{"num_hidden_layers": 9, "hidden_size": 384, "experts_per_token": 2, "d_expert": 256, "moe_layers": [1, 2, 3, 4, 5, 6, 7, 8], "routed_scale": 4.9, "balance_bias": false, "norm_eps": 1e-05, "beta1": 0.9, "max_seq_len": 1024, "dataset": "wikipedia_en"}
Below are experts of layer 6 (counted from 0) of a mixture-of-experts language model. Rows are named router (the router's row for the expert), down (a neuron's output weights, with its number) and show model dimensions 0-191. Each number is 500 + 50 x the weight over its row's rms, rounded and kept within 0 to 999. Numbers have three digits each.
Before each expert's rows: a language model's description of what the expert responds to. This comes from a sample of Wikipedia text that the model never trained on.

# expert 16
What it handles: Person nouns and pronouns
router:534510418521499508511502503480489443544451457531490548489499525506572551528427469425505487580508610434435401426557522519493498498502478516470467492455467598449475632500494543470522529573532431446466458534515489434476497503467555501510540502476457602453459467462530474506391545507444482496529479387495438433511529486568543513428518494499503454566525490570424461526539438472569550524479614565377502484387536536550439438521420576477449483476457457470396408513523462519468418510535551476516540502537585543511518508483514552415458506477536510544522475538420583550463468481554474472
down0:477543439518484504480476433515446583511575486448489500539462377491446449534417516535586489536567547569531416474561487506546456491483477518495453439385504514504475627490517516531526448529418509462498487475613577435489465651610532501481473518465493572530426497485539462570496594536464504461566549507517469492489382583468429522494502387534477555496525571575502441390587607449526504529448492482408501421442496528501460505551502481589523435455472457476555531486552481531524503405545505449467479549479512495479516463494472502528525580558576566458552550495454380476514573478564456455
down1:559513428408519491535496514501493564449517515555458490416495502458526527492503486462545590497543455597475416464565535578505451467463475580566488494489493519568449529506527517610423515504466467545448434543462499562543449469475494567460477515545506542463546540422438373467506576584455544519503477518497564424504520515528506515517552441517545567453452463548511449542424467531415616518568529546440522557470573546577463501581514460453428499463487557456485523431401513476494501456539609491450442565541557557424498439526435462488546456479505558601485543466422522485467488571458460366
down2:504458487483492551551503383483488538410584494478528505590533538500527405598462431416460520483423517562461480592499498478488393527428384516534451522488520538456504549619508491527488424492554455522455499527437502570567417534548521490509554511613472412540432525574559620532469525468536482521448503499440444497572481504472535593517452533509547524579447472507560575513452557550520529449492516548516521508518435497474561440477499478489494474460529512532538498558497594361486475405551528413547518458490560500586534566549569424474499462489492493425440504508475453459485501521485529536
down3:480543534498511512387561537607494442554499491492406487476445600400537465537453474474499500455522476480586564530425475424585501497529549534549537520544509477458447469523531569496506565496419507583534564498498491624537477471556565550525605509502555506516435493471463553411512438499545497521444426542507501598505501546489565486485452505487466550638463593593367469493468483489496561469362478579570554493455451487469454494440503418466517403556425404476504448520540444480612587562466501559476519563577566596448497535499580468504534543472368461512509487517512528506547511555452404448
down4:517452428445427450423493554451534537573461433506495452461464531500590531594527553482506527522463495511491462468511537489474515538492577498485500476534518565466446467552492510440479505556509486485588459490478567468460432484496473442513448525510488597450505497450527498431467419403510453630478470430434550485485473545551535456526541434538469479449521612526528382480542502419521406537517426479526483446549516568513498584550482559440527451503496539451510458510483524459499509475473451444525544452604444497487452527523584468511477549464493477552506478531475495504452517432421549486
down5:571491589553496485513474523443545569447429542473505504521414516490494550531440499517629530495479523475527449519476427506482404459457453521563513475471515536548565597517540545489375486412535494617515514405502502515489418604475553530524460478524501449497541519473524526552497583502493544465511546548575547417508534523534469524503456466433565475493537498522500486477531475539501410463436502544481452506495454482518517449514576493516559461503511527499499557610513546456454474513509461512511469542496523381501453549517512433461495443455474626451607468469493504463464476478501577521
down6:516476497423530442549516503413473482487469479401485403519493515426489526537480374510510370411434537570455511421554544575457518480512524473471444496534498382547538486534519506530562481458393539518563504499456545451436570461532602452476523556511484524458515534529522466482496418529473493489493505523428450534573515455517463386516499524528471532539505430563528561485470584528451482537473505453486533467565519521477526438493574507450569452495467482527507415508488408522462416456526438493501600453470478520563568435577458472564494512509483543509550563507512551524588409542490491571
down7:434491522525518558484507496460542548486644454472491570439469501422440489483491554526546419440493566528516407529596460445448569552504469409574517498479611477467467517505509513606463555440513568456480468490422538527457463422476481599467471531493525447523570518601516491484483520508407457503450530448496475549559498511523507469512427558474542475564615505501551564493481558462402454543475565463445405504570541573484522500521499582524519461668528504421542395473440506433494506483476480507506523565435493535488493544490519425478474463505536531468543510500487447424473525471466478524
down8:470529550502554550465505471538482490452555498484566470552483466557444572505549516509447528513496476537527457473477567458582499479605490584547564585464495391524486483500537517497541451524502443449542499560496494473516515506589504467499592562536665427418469470549440548443511495526546473521573515509520505547531440503513465477548519539480451497485437539433492372505476411525487456555504455430498568467494484551438495455519540468432579437471400601529499523470498587533452495531484460514445579454597430476528478552529635481499481550466455530472406551515495457608544494388552498544
down9:627416489563471388476524558535518504542514524566444519505562438522455482489523540527530527516458439444432565502514520533491587493485511467451556525458490519392534487609367514507524446504493491512461482468499467568473418513413378513489460476412455491476506482481492520499515494513482491470464477442484572434525493477438464521468546490549519541547501504436499536608527388452585459414559497443435440464566550469520382478504459535540528533435521497529475588528503513484470530568538479641540540435469463537496504469468492463582513473488520455595463530555496500523433418467508514596
down10:581529407564515503504516468484460480485525482459481556463473491593573514480495475523523371530514589463543509490488506492569401372503612474553529535444488430547473585511511484495466518526498533499482423436556502501529463540520497487501569444530520512452533453529542477527510562492459516440539480516498486523504480432415416428550556495522465504603501500510528491548507446507579471483527549533341504482412582624492506460466490523541502544540477488470494457523497360536490501525492504498583454471497603535516507514541495559484522441537525489527494553590521462513527498487396523449
down11:468531484469580518495442541435525605480523415447530507564653494443504529497516499478446393456474501528485458509435418495472510482522537437496510545618562536405449576485509524483530521507502550614481583521487522460531413477511469392404488441515573522559499595513498604524491489577521485547502537431497440507472448482476521492514506500477421491498492505432564446452430481482508506434468476550518492522583456449435530502507452556544479478578499468496577528527512477485447515532479498395481525480474443463522467495478449484460491521488495495501584501506490518584557496451473447504
down12:500531551537452565485518519478583524484481487506512575493539462540493517503513410604474535431475434622423501581444520476452589496549470594457535467493520326453522533501454527471540515533426493556455521440461558511407565366593519490604460468538513424562563526540439478462489482416519541560491513487511397552507544540500443489470549564602495550456483513466625437501456488513486522466411426408488450557395568486442473487523472543507365493454522531523505531497463572562528630486442468519436575532526532415426528508431532494417451491505516512479554410514556440516478528472425538463
down13:432624496483501501507516525478422473509557432504572526533547414464388419565556478567464522496482467580464497462537430495492423572458382519469492459484477439532540486486432475481506517401526482536518500416461545589452535517564530563508480498497529425613525577515538507526428520562439444577549569495502567518467460469508499536462476455536543500553481460471476362363412561430566521467501483528452563473506509473545516463461483522486516505471486500426510506566527533432476519548404465527472506542488594509427532584536546500449452458477570517499539418608517488530651536405576497492
down14:511549417532512466405505525466498482420500534437514436509516530500574501378481580561463557455455502514510430491549513500533510532478472454544487455445509525553424541574486460523478444413397484580559515498355498490491462533539476523526592398573480454558566557538523438583471557570467512508552523473463504530526436434439567541441498475433508532508427489582454538562551465501440466568484517541480504543383533501578514497473486511436448545476507467566519474482532531502527552519479493514507541491440609574536508479599627498460562508520493539511458428471448563543433463511508449518
down15:495499499460478471465510494466496542457540482495571566541522620538436440501561415416480551476554478555553470547513421631460524472554444474503599544518517583432432504512538461504544492508513547518496535490504468504488473506465544558528432523491416431533541500485522447517429519495392535549558526536628443597500467517456557566513460502542438484433487596487491506531517494514402512414533502574584482528589430542479566533537526486448418431585570514496532414492570513473473600568622451411538392503415529411528436541365456567415463498433507475514537391477524488476427387509459451462
down16:513561518503537553541386501470486510447559514438509495544562516545526591530474472544469535512496553460384488527509490479442571495510477483477477483486511502461379555495483513473445516476501459507427450481470431544422426474493456499468532523529506552412517506473508425564464471505516406529476511518495511570499529448472419485560461486534509505426484515458486515434476482529453519534612516534379522477512470477554545478534403505431463432414588486520380483495503517467597466475481495481574513479559412555491525461476444528524465508513545521484537525538492549525510531508479542534
down17:597532492482520523517581463504618556491574485578474550501465366531452468579487395516555553469519546501543589522556528429445454565544478582535564515458446463468569517492522476577509485540505503445400515436454492436572609513484567549494488492402502548502451447501449539509512421440470569488615514504517437518574411555562515450514543526548571549504488494559396449517600527526514505460354468445481547491474560550446473425530541529508554522533397529508539525468370512514423536560517451467464396482438463466492433501517449441536426488462512517507492504566469457548551487527588448582
down18:519557489534487484516539544488476448434542480531502492526449492526438503556511543490496512490419495502455435530579455522502573592494450483419479492493550526478511488392481563564538504506501518453445495466472496518497456582458555535469514469474449525559510498529493475482481433542455436492531530566436491425499452533382449570463515471468479527570482533483554481498530479533527487487473560465490505591564464469489469582542447572522440549504445475557566529522503494496479554509482525483523500507573390542510408483498531443517527431554547442512466486553502502471507452466497526516
down19:460575432471505439634433500560504516387393512461542512402467584402457568515454514482533495524484539426491434430513499468535462566520446429473515479369520487551511534527471482368549477518497494449470437497522549542551556501559553583486451530517492546501529473540592406566502473534467597519514525533437522439544514534591471481551563474497461489499502497493525511564489526535434564563524590488556549494475524438490488506622430464472582530556510454449528507536448566390470375431536460483533516539430495506590456548486447578430477554538574499561503479467532483532490503488503503443
down20:451556523507537520517560435445454505476358445606513544474421506554544447503533547524516522455506514490424494459483568517513491531575567543485452522449343547524480551552526539476488475585508473515536533488453522495554433472428546453549548435480484535453534353520456485531478598507478479434567569482468442415502567483464548522546525500489512496534440460519423415499535481511561457493516523480514447524519457554634459519455469518594435550437450498491491539475581567615423497496577541465514508581523428538521481528445584542486445537481537480491502512499474457515470528498502519479
down21:566494557519435530536527448546505470481527485449443518499493443524465508434594528531583434431443451509618486496452406562555475482503539476452500511432566484517506434433543496437479448499588570430487500530470430525408561427482437449428513612535493505492470551601448515440594448526585598513412573504415530458608479511547503553629419503458523541454447473485515555476523537562498517506571510506581437581475508494452474480520500355543473483543607474507493501550506472529579386480562450467519530434541440515559456424490462570491533490511515488466521567388561522503442540562467505527
down22:452481522465475349506584458516455633445464526524528506470508492497411544520525590541562473509416485564512455431491501443529472466516463544517584528539551585428491324552486544427469590446449481586463402605505523585521506522508612597570440636435456559504483539491513510452472517543539579530610499503468483460528535498601482621498499407486520509405465498512530469513467439501470440486486515508518431537569401449415446449505406476520420476490461433410488478453497439467548526508408505534416536516560575550514482495455489533469489431481551541523493517469413566515370489489497441556
down23:545552445542493525509570533626547461499481496489438525536470520561475513427515443523478463528627511475471527456460443606523465447574526476559494506445541489529488449442650518476518552474540401482477488578438475460481566447404519423478543559488529486481365541550430479475533460532504541438416458461492588467526403401546516431515483449495516496508453472468492480525546444392559468539495567535548494420487557430555460510514544503479485474464557494497435464455509465416470514525523481482546514507616528561519497433536493494508542506517456486550557535421622519521522547583577541514
down24:489503481466481435499565449458408573515479477456472421517515549602486525461497597523500489550523483548443459584558404490465533533422576450541407551503470585565406543461546521509431487519408572504545450499510439446579491623538514498528555538476479538519540556441451440550480529499514513513515566438430435534504360501414494525516498448432463592486467514499388506544586454484542493489476540440518561497527624499562507423466508529476461459553446442437534540499570575470528525530523461547634595476455512489450534428498499500550503420534508485473462572453438528482466504545436510471
down25:483535445533554448488524504539525536631525501522447467459398512449452512486473489524482459541549566420568511472520544493500449425437487567520530470514461529418528500466506447555516489484522511435468540565456570513515545506555595536433505461522523451462488469515436539555504458471452601493503447489506435533444525443515498482515516493542441491475505483488537487529589506499487510435512487475437459574514410572439485506532518494487556545406412475532502482533427474563481524557491481518441489512568599535561499523441511500534526547466548485532557508463450497521487523492525457530
down26:418477504448421492506527402526430438449516508458562452456564565445527536493435577419497432527520514518514513483440468435461567501470538559508550419522523425435538552472377505445519551508467474450523482476590568520446556446540436372549481529593614514475508469497536525438439545493532404466540474618452513492413499440440505509463487559536512482512574576463571579405440456550543538620588544564557491495504506619567581622520494486468448505404468453438508469483539500501544540475431543557535498554437452507501489557587486464475472467568496513437551464568484488493580458479497435416
down27:544436524494527477430425516439499432514539521562516517511564507467537520475489491421461452532548654455542425455510570483454479454459475434510546473536529519518427557427446499470530482374546475364470485466544525479490464484522420481461524580471538569581537517535603480443494517575507516461482479534441499472569454540441530472547509526632450559555559509417543559499514461571497519390577496505425549535511490573490523510522466492596472503555480520475391489388471479567457385423533526473537537543434442518456440511427392559504505461558435479414401478483499557475529447408544650475
down28:513482489596448464465572454517444411495597560551547479526531483443501391501340496506472451467483505558497516574501612409536431606363420548442371473479432438525550567495488529474514491545464476453509435473439479575510560491596521564572478523588502508528457374565573507463451497473458498575552418487522456506471537552499534520539470609530659508574579528528555476445498467603558503459483490467428511448544495457510488506505526509559532407454418496472393503484478591488446513538473505553490519525385516492439527531505433511547386570538496518575543501601495443496565450495558544516
down29:516479527466499464508498436489460393484409534547467502549516566485452488430538507480553524513534524509476518551537479476515543488435611475479505512482394438555527504515405534476449435535636452465602532561548578458475493461570450526494517497550475480489530477481519493572640520565499441592391532468564479502536518595524535420543571506485487642467455530435515552573511486604484459452611542471557633442519446434517512544462500493493514551499589490434501500490512478448507351417511508446487527519478462502552472491411467524533481499600471454491398552381538492498476406438553528501
down30:513429428372578556555442484534564458510445388319470562514444515526531523444570477473521523445426509443504490536439483472498596487464492509471594509559507519522540514527468493529546482462575569519488504496482459483402451520404498529546495490390529364413546453534475426532585536526484562550387517511470565507548541507516519466497500505505532519481521430495473603526545470466464462572559630483554474492525484502467497471498476526441571501539559505528537525498506493443464495462503553521492500486459429559543509514513492425543430520470599433464432486425547588527326482522509410539
down31:537481496639513458469484501497582494444523561452492545504447456475516501447568444562464384403421568457576512427526573406590481440443598481461557484468388555458594485588464406492469499476559504514513468521544443524464570506452442512515507570481530482459481474503519484528505521417444567528457473479487501546566530511480463456443489502506461537486569455585614511549577508491570523467527413591505504526436438463491535494485491500562593499426519618481498535481480462588492488437527439483449497430619466480505518454479516519479497576488512475468481521511466435451451504506576485466
down32:542510494459505536456426534443567463522576511403538533515500454587493631428485511462486394568523556507497463536516509484474512529468503511501697601535525535559523523418453587559424526495562582457489428571445554455485503529450506544447454530545526462643487512503424457525485494530542528499504459507467433514549475459591504499423514522536412524518533488504570534537550509618536448608410508474518498499418502511508495431528524497534491476532534487520442470530531508422445547483556517434520517484439532438486505511440511464513532504504509532473442518464565443439532452456463465481
down33:513592605533495507495536561470478481547466568608576439531584505484526589613462610484498524557489510689533560428350500562477494484450520484520524530486521569475487478532480523566521493529389555422418460474562515509497544540452469467556529530481539598503538507460546525493459526499458577475529453526389469499439500510398512523548536477541417522465583579514603522460431423512461446423502481547542404538491597471463420548531477562492428489488533500488463381496446397509528475502469498508493492501429498457519470490504462498436501533520488540493540548463612528561519421414404515524